{"num_hidden_layers": 8, "hidden_size": 384, "n_experts": 16, "experts_per_token": 1, "d_expert": 576, "d_shared_expert": 0, "hidden_act": "squared_relu", "moe_layers": [1, 3, 5, 7], "router_score": "sigmoid", "normalize_top_k": false, "routed_scale": 2.0, "balance_loss": 0.00238, "balance_bias": true, "scale_expert_input": true, "init_std_router": 0.011, "lr_router": 0.000279, "vocab_size": 16384, "norm": "layernorm", "norm_eps": 1e-06, "tie_word_embeddings": "early", "optimizer": "muon", "learning_rate": 0.0122, "beta1": 0.95, "max_grad_norm": 1.0, "batch_tokens": 65536, "max_seq_len": 1024, "train_tokens": 400300000, "max_steps": 6109, "dataset": "wikipedia_en"}
Below are experts of layer 3 (counted from 0) of a mixture-of-experts language model. Rows are named router (the router's row for the expert), up (a neuron's input weights, with its number) and show model dimensions 64-127. Each number is 128 + 24 x the weight over its row's rms, rounded and kept within 0 to 255. Numbers have three digits each.
After each expert's rows: "gets" lists some tokens that make up at least twice as much of what it gets as of all text. This comes from a sample of Wikipedia text that the model never trained on. Tokens count by the router's weight.

# expert 4
router:131160122144088115142110100088124109120126153104149115126154090108133098149134119146132145103164154146115138121143079152154178117112098169113133122142098126103115116169171109144116120157112107
up8:142167121135161154134138104136127102156091124142175117140162133111113147073155115166158112170116116137168134090122088090111151115123138155139141120130146119132101140092146130145097139125166151
up9:155191105148130121131139114075135130143101101119145104161123156107163119130107088112105138141123141139165123139148138095067113149174134157147146118097119161210152133108069099123119152163146152
up10:138130129125101112136158109182154096161155145143152156115124164178117130155138111135073124153115155175072143169092138148140177135143130071075176143112085168131136139122123132112167109130142122
up11:138126144118124099120139120102100102110111127110111078132097116135150111131147082128098115144078139118129054125143107143142078131071106098133063079098127102148115120147089193128126127107140107
up12:130106158099085142101159164164126142112148154112150104139114102132133116159116136170154149080103120132142102117153163115158163137151154191131152111125127112176173112173155090128103110095151126
up13:125139128136086157153105125119148103107109127087140120123147122143142121128133164138119153127141134110082101126126155126132118115161128109131151126140121104159124109100111098144152142167132091
up14:116116099154145137094097160090166084095117136132120097114130134134167103107143133097160149096130122155089172089117093093127086136143079137116079093155100150124103132134169110148148118147151133
up15:143113163119123072089096125072122091173159185124108131120137085174115144180123128132128158168102145128150144132125113126112101131121167158127106160148109122102102136140179120191154151116103111
up16:123105144074146121077099112132088159148124148164181093165147143115130122153135147099143127121119121121173122122137155095153141093147109133176127106116142092188142118109134188151136127121095168
up17:101135126123114152145051120112076119134123138148117167094078110090125101124141154142148136099194151135137125132139126198106120144101140136121108118126107102148147131153091132134116138125125120
up18:118105175110143146168129121101110110075113144133145134119141124120186151154115120111151127118153151161117107145148111099117080107164096138113140133109105137124123138104149153132122106087092139
up19:107139122117089141097126109109108105136116111149183126131121088164132151127154126140123164155118095107158076160117136138149075143138122091129115117105134134136100106165080117162141117164150125
up20:149141085095159131115153148157083117121112116143154118135129151137144148135140112056153120141104137113146173121090120113205153139062107108142160126121070111120122160135119129155111170141147168
up21:172134137120153157121137138160115078102136104137148103100149120122119124117140151142122131127137128121114126156111128149149093131147155153118087128110104098139116080179113120121148095149142130
up22:182156141106129135123141070143106153108151079167129159134100114142114122146097112169112164144118130138105115137130121144150102135112113143165149116135122151110125101138108140151128138155136178
up23:157138162131144157113135180128158152120142115106138100113096138159123120120154153149159109150109106152079117119150129150110096101123099172146108144151096144117176078100105107090142120142128092
up24:144126113130146136172087107109133161075141146118150125143122145147125146115111171162104143144133111131103127106072139137141175126084116156087119109139165116143162122145080102118171106147179095
up25:093088122123119111113143144181117125114128127141130152127163087124144128154118136118153140139146114139130150113137158198107121081082150112133086145144130113103150126166130115126096101104100127
up26:093084153158107112109107181142132121131097096157138120128122088110129099155168112131173128129130149105134129137150155147155110145141061150090110122112077098184147099146149164094157096123159141
up27:182138098132147098117113139112142154162120121109101141114073140082164174157087123080135108143186119122101102151129113095152127108104157124155098136114094145132128153111173124134107176119167114
gets: "\n", " (", "==", "===", " ==", " ="

# expert 2
router:168121155121097126131140127095082128154107143086136130092175116165157120187177154094136130154107156179125084125122144125137135128109072156114134149131095115094133140127090137138124114121135097
up8:158127133105118122162123126113133185130155147132114144127136162098166121163090132108138092117113116085118114080127092080140098145123168130134169121116089156147128131116119153141143122128094156
up9:147130120121153122120156122112125160090094147149117133141094128138100183149112158105130119102103042118095106124140144138135137128119152175165105084178151104149146102097125098121137180147182105
up10:136150131130168148113115152117147122125078161174155107138131066153124110125138167116119161144130136146134145207142124112132108115100155108125148157132176094136098162169099141116114144101076076
up11:132138097135114104147152109106125103125163118193097120138193168131156099128164119119126123131133088145114139116117107166137138171175178155125191104147124153144135146131139066149139141136157133
up12:092131143149170150179128108133102118122095138115111119136123111111129117151169100132124129166134117140098149106111197123118136176104131100102130139185138105144119126100126135134108153140162165
up13:117101098155126121148138191152107148083162133130135084137120134161124173153157132115104140164129157135160129157155121153117107151130120153127165170138124121132176109090123138121072121150100138
up14:136127146156136179144104132134096134108111112180154103169165150133094135125139161167094126118101110141134098092133137134129115120115132156131121140157135121129147147152104124135153085118163115
up15:106113128124137154181123125171138156115144137113123141158128107129110131177152102125110141164112089158140110139145108174155110178112104105112157143108170141123139106169142140123156150147144140
up16:160201120083139152099160134132164117175121125122124130116119156143118147145135081118089129132142146101169122166104100082101120129165144145170146192147137172153162154119113086168160112136143142
up17:131164075121111114083111140105128162152131136128111101165132154136135141083158137138145160117156132125098183133160115143123136119110101160134129164154096106076145129105132146155097084130109111
up18:155121098126107147108156132153124097110095128126120137124150133141103142116157126107122130123099139178082122132097087159131113127104121164145103131168138126146136141126108095114117164151109141
up19:106130131128137144082111120124131093122148110135120095135127120124126091173116129080119141127163151167168121106153130150081154148065142106102122156169098102149170145110087157121170101158133100
up20:138140164109112120083148151133123140068104131153093110136169148137136170174137117143110136076151150129145074115131160094098151115139120121144154113146162166128134145122119118140140161078109099
up21:110088072129116113136102122129146165156105157129142135168175068164121078119169160162114152141141149112131122146096093147117141120122081165149104100098120101117102119104126138138115128111113132
up22:169095158116100112081160119133139098106135145139139159112149113114206111150136112103101152104114121134167125112094111096096082141105121175139131130128195142102135117139094133092116080128139173
up23:114114123172150101099094152139129146176172112159117149118071107141156117128137093139123162135132122122122111160123127138137100175149094127122138168119101129165087118148136113104109104127140127
up24:120110150126160128097082135119119122119162112120140087136113128131095150121150144127135117135105124125128146138132118140050152137072137101132121187139132148151123138134116146115125093155050151
up25:130107147187127147119151157122072129110143151120135150146109114165127125155090161140116131094129104107129174080122127155120134118152142129100151158143081106106137101119102111112092111142131085
up26:136137118113116164135150147109132140103176132165144120115144130084094163137125119122144153150101142093099146121138146133094170128126148118119154093153119106093118116133176087094121096161157108
up27:145152173139155121141092110148127120148130125113137123138121158112099119104125128110101151131119181113160122102123136143172139086141150055127130178123164094104157160143125151113093149144106137
gets: "-", "|", "–", " ", " C", " A"

# expert 3
router:158163166127117108128123088093070102123138144082153097129129106140108098146184116163144146145117141206121110131151125119121136145145148123107127147164118111087160092154134107141107118177140110
up8:120089122181105109155132122128130119131069107146166120097143138149139114148122137146167080140124146127128160144132093134114134144125152101128147140123180147154069090111152040061093115127164117
up9:167118083156143101149126108122144127185087095121098139132089094110173152109139118138172123115119122112108120135127124165145106099110113126111172100122138132172122116161161174111107122166150123
up10:130106107093140097109169135127140119091160114095130118125089143140115107165112127172131132128118134141103199123138141139097180106104122130140113153165095119106136086127105127127152116139134134
up11:102158139131137132135105096130126143158153169105081101096141115101175098105129123146139160134115166121119149119157147135165148119091115139136151119094153116112148105099147069132118108133110114
up12:130113084117137173148140116097146146115125121148101142154107104103101128151126153085123132110115136119124128073190176117087138177122105113158125108112139149110121152142095090108103138176077151
up13:088094093104150204131142143123108141138146115154141127113129105103144137123136117136129137141086128164152085134123143090128101142086153104130141098122089139132159119147116097134162155156155107
up14:123140141103128140166124099112095132078137125108163138143137096089138109132148128126142170129140111130078073173163102133100114144126087106111096153119139092153130143172094116128110098163126127
up15:118169154123135197110098111110105140143172139107153127151136163127090142153132096144107096167147148124120135137146152124164125121122111077128163157142135104135108128147145115136120101086202134
up16:151114131115109090142153092116089146125136153143129140125156134126138114145117124162111109147090108095114121092172103157152091132106130127140161099099181148121128097111129177145183102133120104
up17:059112117091102108141126118135134140102089116137138087139119125119131127117124109118103101155148137108112130120176113134158139096076173155152148096126092134096082124118130116111109151109138178
up18:130140146145095120105077136089127134192104148105085118114099101122141155106136110124123162152098112141142133153081138163167149157111106130158131133146125157160110143167148171169124117113138140
up19:139075126100116137163139137083113121109123151140158100097144170093126133090122109142171132095119138112096118109116187143127142140155145123096151143138120141110169108109112128139123145154115114
up20:135170149129115159092152083088133169061170175132102155113111109129108113120143116141110150131127148127138118143129188099107076146165096084096139136120150129117155130085106149164157112129137133
up21:192152138116167132160151104120111163116154106174146086119147126120099143112143133114141088150132142089136095151088130100123126113111128135139082106168142100153107134130138160157101108115146120
up22:141134131125185131131076164096110129146132110101131170140145104069151149084142159115136127135133126125085078098148100103152069153133155098153107123094122114146159116138146119151122148186114070
up23:165115138162173137135089109080104085108118091114167112165131129110089162094153118124126141170149120146169096127124163136153140121055133092164153116085111119167181114105093139109137138135147116
up24:156159157142121151104095072113148144151099141168097143110141118109128104142138174136165081137136066166178127111113107115116116121149127103163116126115109098146109125120136120141131098188164107
up25:146152171155103126149144131066124141148143133114097162085117113160127166136099110116096069110080086134136174123154176152134135176108108158122122115101175121133135092130125082070152163158138135
up26:143111117147134132112108152156090132124128121129145114206120116152139166136153145131137116093140134082138143137158158120099184122113097121139122126124122143147044146106139122180133120126131106
up27:142118167117126123104183133132143142111114102116103124178137165133152113195107133094118125110132129126192123126163088115140100143112153099118161122138125114128164126125117113119156142121124110
gets: ".", " in", " by", " with", " as", " on"

# expert 15
router:129163127117101112178106150094119121134144120135103187175154142138116119110126122114117114147136164142105093106084117112149167126117131128105099157155090114105137129135159085135137120157108111
up8:076144127125142103139156116142096131139187114109131159180150103150138122124113168110103137172149126139120133133138158096090135136123125149079068116126112144107092140148165149161142089117140129
up9:126116129110130145104084116077098090160120167108063129135134125133144118161115122140115127122115101108124176109140131142129148081136165134147131144168139119134112117128121127114160130136141082
up10:125108091137116138144088099140086156154135136130114125127146143132135130141139114121119114118157102127108164145142166133143112136107116125151117102147102116109093115122124161144142133134145066
up11:108169165138132158139106134108118134127113155169156126117114129157155106166117149147085123152133131091111129098140102142127095119141099163156143155122075125159128097117140148072101149130120081
up12:165128160100139128106124122111122129120152102102140136111120116118133124119157117145106152126140144133085203095114128184080102105092177178143119163122152127140134102110115196129149115119125137
up13:169131101118122098129065101126103126102080117107143158135155112116110143153110179096147144135094185133106131168120145090079105135156119082130145112097143177133131070117131110124132092095127137
up14:132146089129197170165124131124127153116075147144140169106191117133155103093119125153148132155125130110120134169193125107100132107175128114131101133130100164164121087145156145116118135138139085
up15:125146121154125125099131121093110147115085127152130140153099133119083130099167131147121135120211120160107114172121120107114124126156163136089142166136143086132133109128135115119094141128130139
up16:139109163149143104169146142108155129119094142134153143100148161123105127086135126090156121164192120183083124098113098123143177119127100086107154122163107157136149157105150155138123158099163156
up17:129151098132044146107128130135108130152049133136141123129118140133101143096154106145106143098123115106166101171122120151105129134155128126121133108143145151105051105127131118096084099119116127
up18:151162116147148130133120147110114120120139134053133086125144142075135064104143059133123178140147163117122151125102160109167076157143115112134123109095133124154160112128112134118106144127125088
up19:100123180107103112150107103115161130108144144104167127147160143162117096150128120107152139096148147127122138163155121157092146142134156128119091119112097120084157141136098176154139136147090126
up20:144116144139111117123153137165159085157087116112161124111173122130136153141083158109124117126145112124095100095140090113138110079138074114128129142150150115122133097091078108121130139060134116
up21:140162143167070128150179174110142102097136115128110090141117170103158149142141093157103123121133139176157094151098156131131140173089121137157150063196138113092106111069152157119149119149100169
up22:099110135101137151140107144101132154114139161069117101151088079132106174092113138099117154131155123155126118135177169133129106135123092134091118111120117124126085117119102069168151139104139109
up23:181136102151167121136142105130090093132136139163144137158124110161105165110142130076122157136143088124103154167158142149138173145160116108173131116087112159122097135124138078119112129101127121
up24:131113145112150151126182100136117106160085149147170146095123115126120149126151115126154130138117118154109135172124128128122119154109103178093117139109177142093091120144132199092100102105124128
up25:124129102083118128161114144111152129155106177132116144156137100131154149087179155094158102120165150147169120178107102126103142130103147137031106096124134147141135130165150158076172095084145114
up26:128104123138137079161132132131120131092160115107141135152079128147162146138105174105098117189120164115110106121046122118089103152157146113087124151130110106124172124125155124152113125138150166
up27:156143151161122131139120110125117161162118134158095079127108123175197159151144105109124089102120114129113140127104127153105121102130121150106158152122150106113113140134102104156116116110088125
gets: " was", " is", " were", " are", " be", " has"

# expert 10
router:159123130107088137112162133112069131141132107086121111149136128118186070146135149137153164148109164175136145123178136129106122124100102144108159132168110109089149086146113110156110111136089127
up8:143114128134148176150161157094134137114088109106148106134111148114133103093139141115082098149137110066164125119142189173100113157145121129157105128102131142137140105165136139147125092180096104
up9:139168118103122107120165115135131159111128146112169178123118141146158135123118129123156108133154125135107094109154126114137106127099116126149132128084141102141157131087190148128070120098088149
up10:138073144115137113129120101109128115092138119131170097108179185114134132131132101087150114126119158119125090132113154105142120098134125089130123104152136184103161161113121122154086105128102120
up11:145152167128125148132151091157114115154119086075135133126125121106152140119165119118109120126082165156144133131110135164126120119139102110134118120122204115099132120131124146094128088139130139
up12:165124186086122123110151150109157150119105114147132102135135121168147131153138126136159179161136125121115087126134114148140116157106135125127084128103140123043082112153116142138137113124114119
up13:162142137123129165139150099097103141144115150148154127079093160146090118133127166145092127125144116132127113116107127091094149157169133128115141128132119131124088115083123116082140140108137123
up14:090170114107149133149127139158108160079129124120163129124114111169162125138063134133121130162123123164144132112128115146157130170078160175137131119076144117079112127135094128161109107152094111
up15:136148133117135140127115124121090125063121168133119104146155127164132114142110131133123104095075129130141129128115097125121171150128140121140145127146104100182132152131099121185145111135087107
up16:206129175100127156147123129113133173173176130148122088107144122091109112096141137116128115092128098093147141090119120144100138131105189112133112140128166158084147144110163121166124080110127156
up17:122124185155136101166157156096081091128104143137165113139140142114097141122130138114131090106109125130106138097103153116135108125146156188089097128099107116102138148133122173112108143156161122
up18:089151124144125104141160153136151141125132146117089144138082119058092136139081136173117170161129129142113107120188123134173131102131133151106140101103124119086139102140080140162146136130101155
up19:124160146160142176120150112063107139179078140111107118135107126077199149147145135115127138125107105164155110127103109138095119104133128121104169112078120148087147141168176121119135133129138137
up20:123152128159126141133067156130100128153123127108117128124126123129150111101127124110102116112134107163140109121131152130166127143127122112137122162133071120141116128159146109145102125150177156
up21:108111117160138106110140117124096151106123142102104096144124137156161146134179157182146135095129120077141093109075129105106136112111170115154125152125153151163137147110127146156146163124128117
up22:091099104132121133100132128081128109129157170104138179130101111088123172122172097135102125104104139099130148151140119150121124148114150126173127138125134125139123132195102103157106105150104124
up23:126163138120147101082150177108133133137103143130111090113157107151132096146123116125119155179127094089086117165162162129118092153150106155137078144165125156171062157158131117159129175107135104
up24:116102168098102076088157135103176118147154112098154110186098102130135084148150118125112106139122116136108140167103108121147163176119148089102119138093120149112157093136138164167133134122152107
up25:117146113098142151110159143097156117120129117124113133156148105119103076140177137155109118076112127143122118145130189138108113132112167163143093108139092130118095160152084129118140104124120116
up26:121116146139138198152115137118092149139178138133135118168111121123144136162149130144151105131125148146115147132165155109145129102140104130103156155099159116110086128143091114123175150110117126
up27:164127122147148138126148147089119134093136122110108149122160124141133115123088077120139148131108126101146104129105126192182118099114095109150112124169107083130140120149119125173156170114137101
gets: ",", " and", " to", "),", " or", ";"

# expert 5
router:144120116095086155146112127139109131127116168126145119109158114142136081171177132160166103134145116145163127130155128129140138156126105137093150124138070104118134136113165098156134101148130112
up8:053147131110112137170103129126147099164115107113153084105160074109147137127172128127125137120099177140149155141131103087134144155207094145147168118119137154150130135106104133166109116125134124
up9:088158135163151176159134158072168129139095169131117098110150110121157061077140146178124110148152153130129137097095129163129131130098134101131143127127103107121111086137155100139145105107103124
up10:148119094107104144069121115103084129141105143113159092128149157095136141091144153128137116137167126141107148138082114155115142118151130105107091167137140171139140131104145110142155143156126085
up11:126190061127124170181143140125127161133157083104113093127072125150129148126127155127123128130122148129106087136120149142114132110117129112074158123157161161150137113150130139158086087145117132
up12:162132144123082138127116081165157092129143138149132119116121156120088145167131094189123139127131092134125120112120140101088177108142138133125098155116108119100118131148114078142112121116166173
up13:116130102118170172128172162079158156120135127136136145121138081130144128142149193131162097112105163155098123091148113170153184104128152132171113146164076151119100135118130132127134112150105103
up14:122129118147152165097132109111137095081143140106131175132150136139094111115096140130156120127131102152161129167133140116114109109165096118128164120141103128153197097131075117132123128127147144
up15:138099154130109132138151108095080099112138170146105133105110115105132110111140131121091163117065092160103096135144127118152097120114126124091097171150118179115124151147167091108106154190131072
up16:135164147141149147118113135102105103122153173137119102117107089128137140129144135154074171143089164107121116160116112138138124127128120132105146184089135096132120116138167130091192126160164123
up17:119187158150169165133123173162108124172151146117138115162123138117146097147154124127110111103113124140092152086098118124150136092109134139140133139112145126152160113117143124140092139118155171
up18:081130133076156148106137145116120131192113138096133170142118132146178156130143104146123142112122151098170143118121182120110167162094115146151117107102129129109086172145142101134197127115138124
up19:092138139094114120152119155147135138095143130144106139103115132154157099155116144116129151104072139119155140124174103075130087110097115113146124166163174110134084101094120113159147058132083112
up20:157141161136136177126139174094125188116131136090112109133146150137152095130125091144160173136152135126127109117138139124152097140157144091121142145108121116101154126107162148139113132109120164
up21:152136138079166125147094177118116108163105148137131119108140110116097076107139126106128136115138155114104146112133168123123129148133132110092098134156125122112117134126120084136153139098134130
up22:084094137102130144113149152088118098143133154143126152173146140122128093115169142147138103158130169110101112108121125171126127098121147120113124112146103135121071127142109121137110143154127126
up23:170134142116126133095116114131158173151136115145155160108138127122118127137134105119153093137145134173150119156082101154151159090127191149072127094115166095147125109138129112147099109103103132
up24:121139155102117143116114148131148136127149158127092134101114152155114175166136157107144113129089155083109120103129177100149130126167132153102130107142151093135128117106099117149136136112117079
up25:121127122102097122162120101157165117132167172126137161124144172103110126154126145096113124101128134066122146122120178118104129079147106154151126125185145117137083157110108115146141119163169132
up26:079079128127129109089117114107139132141116164156137143157137136117166139057147104122173136168179125099072154121133124152188111134125148090115112105123105107125157061126136115118153146116191138
up27:117128138102134126174128102115157090111159139164110151156152128132123123108152118155119109134150122079127135136110084140067136164115083117139120101151139096082154165111144152121098134177123138
gets: " |", ";", ":", ")", " /", "/"

# expert 7
router:112150150125134131136164140091105106120100113143120134115125114121126076132158120169092113168129123146174130128122118141131142168077125117117138143169091102130150129178117102122122101135119110
up8:081168108147108100107152126139102115142093136157106129117169145138143120133123122177130157131128131134172111125121161126120144087111109169138085132172118144103124128105139157163156088121108137
up9:113137109172124093169139125128123123156114099110138127136101109124152137168150175123133111116105112134106092130130131116155107109139141163096187149136134112152116140160143125122094158132154153
up10:103119150142142101125139111135135075140092141150098119160102137142175079164152117148157102110122129122152124123163117135151114123155109161096086139132116114115155114141129073073163140143111151
up11:122126124132142132137099125149109097121161136141100159127175127108114134134111152142102094108144118083144098102135111128140102125097114137142161147164125126100174145130109126152153131141119090
up12:130136121095142131126127105124127121148126167158156189132145168151142110150150124131140128109106157162123137119116153126129132124139157134116153114132114134135147114127142119122113130131113169
up13:132127095156132173081111155113093138099119111121118111118116103143145151141152099124129175161108152129155138130149061153165102109139161093135128090173095133122161079166122121140105195131097127
up14:136172102136091157125098133110124180123164116137141097095141089135141138056139079079075154132147064126140145125097162063138164146142125145116131148167129134139139161117178147169129153151144138
up15:158122105110171122177128116128076108122122111167130109106138101129121136114151145117121125151145158108138129132103053134100117095096094143162102148116130103150114121113111138166171143131156165
up16:136153135127157084143124141153116147142125130138137121102099126131117124130173116134135165113131135138065135204166098077136150114138130172114148125140119131140110148108139126101144102153124153
up17:148121112089164123185142117141107133166117090120125106095121110101131184103115141120123107187152136160141153162114115096134112139136134075139119174143094171136095136150123072155125134092161131
up18:108110126128116119131158131122113083086128142134121164116088072114116140154135141142121110110118143127124130137100126114105137101106143108163157097142118153142112087141084138124081109105124119
up19:129138088081167096150124109138091137123145142114116143111097107124131128156151120109070129149127118137157188126132117163108117110126089132088122186134128118154130098112138096118150122150138094
up20:159106114128117098132120110130119094145119120160146155130088091126141147154107115154112117114136122118100118139097158108113148121099169083138121125120118145097117101134087121137161065150151160
up21:119082137126165144138147141118126112121133136138161155140134144126141133108148117142129084102158125149105148101149136164134151117119141183069146127146144132118144115142116170097138152141111130
up22:156132104119131166157140084102118086101137107147170156102146111144148181117105146131094124138142128155110138134150107111165126097137113145104119140167121176115122157104118098169142168087140129
up23:132125177135138157124129140102138122111144138131119111075171126116130081102096159131120136151157155126106112185134115116142122150113120121098070152146136115097140154145089107128147113128159123
up24:148130087106156149144150130160181183155089148123136110146127117171140135147141114133156144116074152140128120171153098130091139103093146152111119098117123108115148107116104126151148149103139114
up25:107096120123151131169128150180117155110162098146153138128139099145115156148140160121171119135148133107150141127079097093190125134110154129129091143146138132137105137169080119139122108141151127
up26:131115123101155110153105103098105123146114146122110116110100167101109172094104127148134134132099125110127128115121101117115124103087101134090152143172112130120112103149129120133134158151186129
up27:135093137131115142141144144112097146123133160134131140146125139141152060125101079082162149123116128114113127109088122135092121141141090127160166120128104100111082166153119148137085107147127090
gets: " the", " a", " The", " his", "'s", " an"

# expert 13
router:137153147100122133136144097094099146124130145096102111123164088141148119098133148164150111119140101144133119116091081147125158129154138130095108150135122089113108104144093095156104126130129126
up8:153132088120080177162151088137137124179110091113136129170117105136152098133122096138083149108153139133103085138139147098147138093137097133139111137088110113131097114140144137146171151139109137
up9:119164134148139100139148095115153149096136116098111130110112090128132118118175144114082142163068131099187135126132120108108107104146139130136115140169124135158183149128109130110156117179138126
up10:139138132090124135173101160138078114108136173122150144073103097120104104113108156107141146157144134168120133131121120151152133150112093131111142140161160124158111121109112118124106113121147148
up11:111133118146124141107123137116162134130131072131151129118123130144125113107153132118139147111137112133123128098158119147122153128118133102144119152170144144111128093114134117131122130089142124
up12:112164092152127112147152132146141144112154099134141154103125130097124127121078143097114151123113101175118150133156145101137105131139106118178139111107128127137138100126136138139180102103103126
up13:106147155151128123126155095143115142104109154117154132092144162147125157135150095140131186135127111152149119112128124080136142141155138131149107129092105099153158102143155120148114162114109116
up14:127122148106097153138128135117108137115123123166148134111147155147135107115131094102141112136100160133137134114094133091101176088130162095145125123117167156151087149114115139139141094110129140
up15:101099121083152131148134140113139157126120088145104082108157161133109135153102152123128145133099122115109115119196165125114079114089087150125101143136143074147110101089130128143129152169105138
up16:127140144096122129147135110137105117131153139147163077119143156144148137131112144093127151103093138113085100090108101163115119103094122152135135118167081163126136139173104091103132107141092117
up17:152134112128135102164181103147121126140150154109127097113137092160166133133164138112093114101130149092151114134129110116111162171138115111142095153095167123153112132167097120148098155124120111
up18:123128125107169138143122137160116103120158132138144169090162138110195179113150116108159134141138134118167149112118170124125122127115103151117107130143109152136139123091146155127124094153117110
up19:067112119137148090063085121151137142137174145109142093140110113107094135135158182150153169143127170119137132110082119175169150146128147130138145164131105092135182149126123126128165132152101118
up20:115156138088110133102143099122118152107131087117118152076125092122096153127185110139112142124144139127122151113189135126089092172124120127083111143122121147183132110117101103133105147137134142
up21:162105168148121095133109134138110105128143080112136114124105164154108132137111154143151131109128178102156136114119145094136135102157136109136155132123118120150116085148167109109124150135155129
up22:148117099140121133159135111089140138113182113119133122093132141120151176086102127155124105136113120139123133150091143099160120098100087132080136081174075145093147155123113150158105132138142124
up23:135118123152117145092082086125081102163106137145131125152134100087146148166126121151142110136117126110104158114127089126101181130152149153113114135168168156132100141141121098157114069138120131
up24:088133146105132162105127153119099144058185132109171120143193155133108138113083083132126136087115148127117142097121103095107114139128112114162119175125115065114170099149103130140109159151149118
up25:162102119077094125159146095126136114171121111129101151130116150102146084136145143122130150135161160153076125159162108126112134127134091095116116145116135148118075136139126123102112076152141131
up26:138164158158104122145183117123130101109148153150110127121129099138126144125136081137152112105100130120087151103112122099082098177120197134183139136156126125174167162113139143112094137127168146
up27:104123131126111129150175095104093142105128118131149100074135145106112144121119116118095121117125158134119173124152142140135120127168130152107095113087133097104183172143146088140131142122060133
gets: " 1", " 2", " 0", " 3", " 4", " 6"

# expert 1
router:159165151135118098140123135123074117121139153098126159115126113116141079120197078160112146152132135171153106121141109167097119140124159146123115151166095154134161108124107085088133123164139147
up8:140157130120163115138088122108156100145144157126106188133155114094120106097125169145100101108133126111162082123149154123121081118107128145117108165133151116122113113150181098094127134156125178
up9:085076130164143167112114113149165122175125118149122061136131121124122100097117094088116141150125159135082128150144154124158121123165143086146141116085122124139114089152116115118113080111169133
up10:121153104161141140124141148121130132129115155136161121128110171114135134149106107145131112105105125147116150087118138157153136095125170137141106161119107157135116132125070193094128098123139105
up11:128138127128127148138125113118153171150118114117170176150129122096154129126181130122160140138122097160159139136100129143158145137128079115135093137120174135109083192153124123143106086103126150
up12:081122151177119146116116127097135138169118110154113126106166130093110098098168148134100126137104123117146124113104129103159130120101129152177165161098115135081151129146125103086125119136128091
up13:134161139102121115113080123101165129124123116120113147107142086138158153090111136098102135123090109136145153130128134148134134104173127113110094178117120123121134130116131149069108099123156155
up14:120167151105138077152149149114156176156112104148115108138077110120146136107128123141137162073110113134104173109135120143122120139095144123135127122117149162123074126133126129165111114117146127
up15:148121083123092113158103134115122148133102126137116090104106119101101107147087154066125105092120162142149112130129112093154129110127146125127117119142139147107162148138126151142169118143124106
up16:111130135163135149163154131095150174120091084104128109122135173172085148147154125116136143136126089149109142108115120114133153148084099116140111143195163165165106094155174166115142142170128122
up17:148175073136087132174142100083125132099157113121178143142161113132150136138138091147152140135136141136131110136130160134139151114104145120105164150165087172128116136158111146122123113126103105
up18:131087110137079132090115165151113164097097131139149088162161137145107088128117157101163168154131159129172141129101096113104134127092167130145126139130105162170115082102091148114111091143130124
up19:110124119119148157128155109167124130141135135123128101138113193119149143122169127143144158139129113139172144093115123145117153142077151142116135125111133134147133079101122137104129155092149157
up20:130084111135116103129128157132119164126131139117132106156114126134127119138116125133141182131122117148139104099101129126138125154121135127133118131133139140101123092124134187106153136139173137
up21:134125159090116108123164147082159147126071158136118165104119147137143141144106147139144162097162085125115154133108120158166130170105128139129141173097128134133141129112114179144145123098118122
up22:161123093140101098129151127135108065116113122122107146117138125122098100140128125144155143113109117128084139095153101146154146096102137145152136069155140147130108117121125112144123133129137106
up23:169138160128078191090099144167107125160128107118126096129125105144134147118143167122133138146105133125107113087118120143124108133143130110114077132161132124118128094128118178135124128100138126
up24:132103135161126155119093138128087127088143098123124146095123138145169116126144150113160082123088155164132120100140153078139139138146116146171141142156104119089119094163104116137094109113081130
up25:178102099130151124069099123122143152167107136158069164071149127111162105164105132109150114155118150128112121118103106104135141126114115141091142125124107163159106132132139143079130154161130119
up26:163137151111103152086114142133093072138151098123122124107103151141171106127135114082138130076113100135109119105125125116115123094104157107141090153131131135127093125114168095111132113131127167
up27:115136108118139110109145163135129111153106098129167127128140151151133118098156130141115145181135130099124076142139121103149136157171080098109142111112118173130160111117108151143116074131149078
gets: " of", " from", "\"", ":", "ing", " to"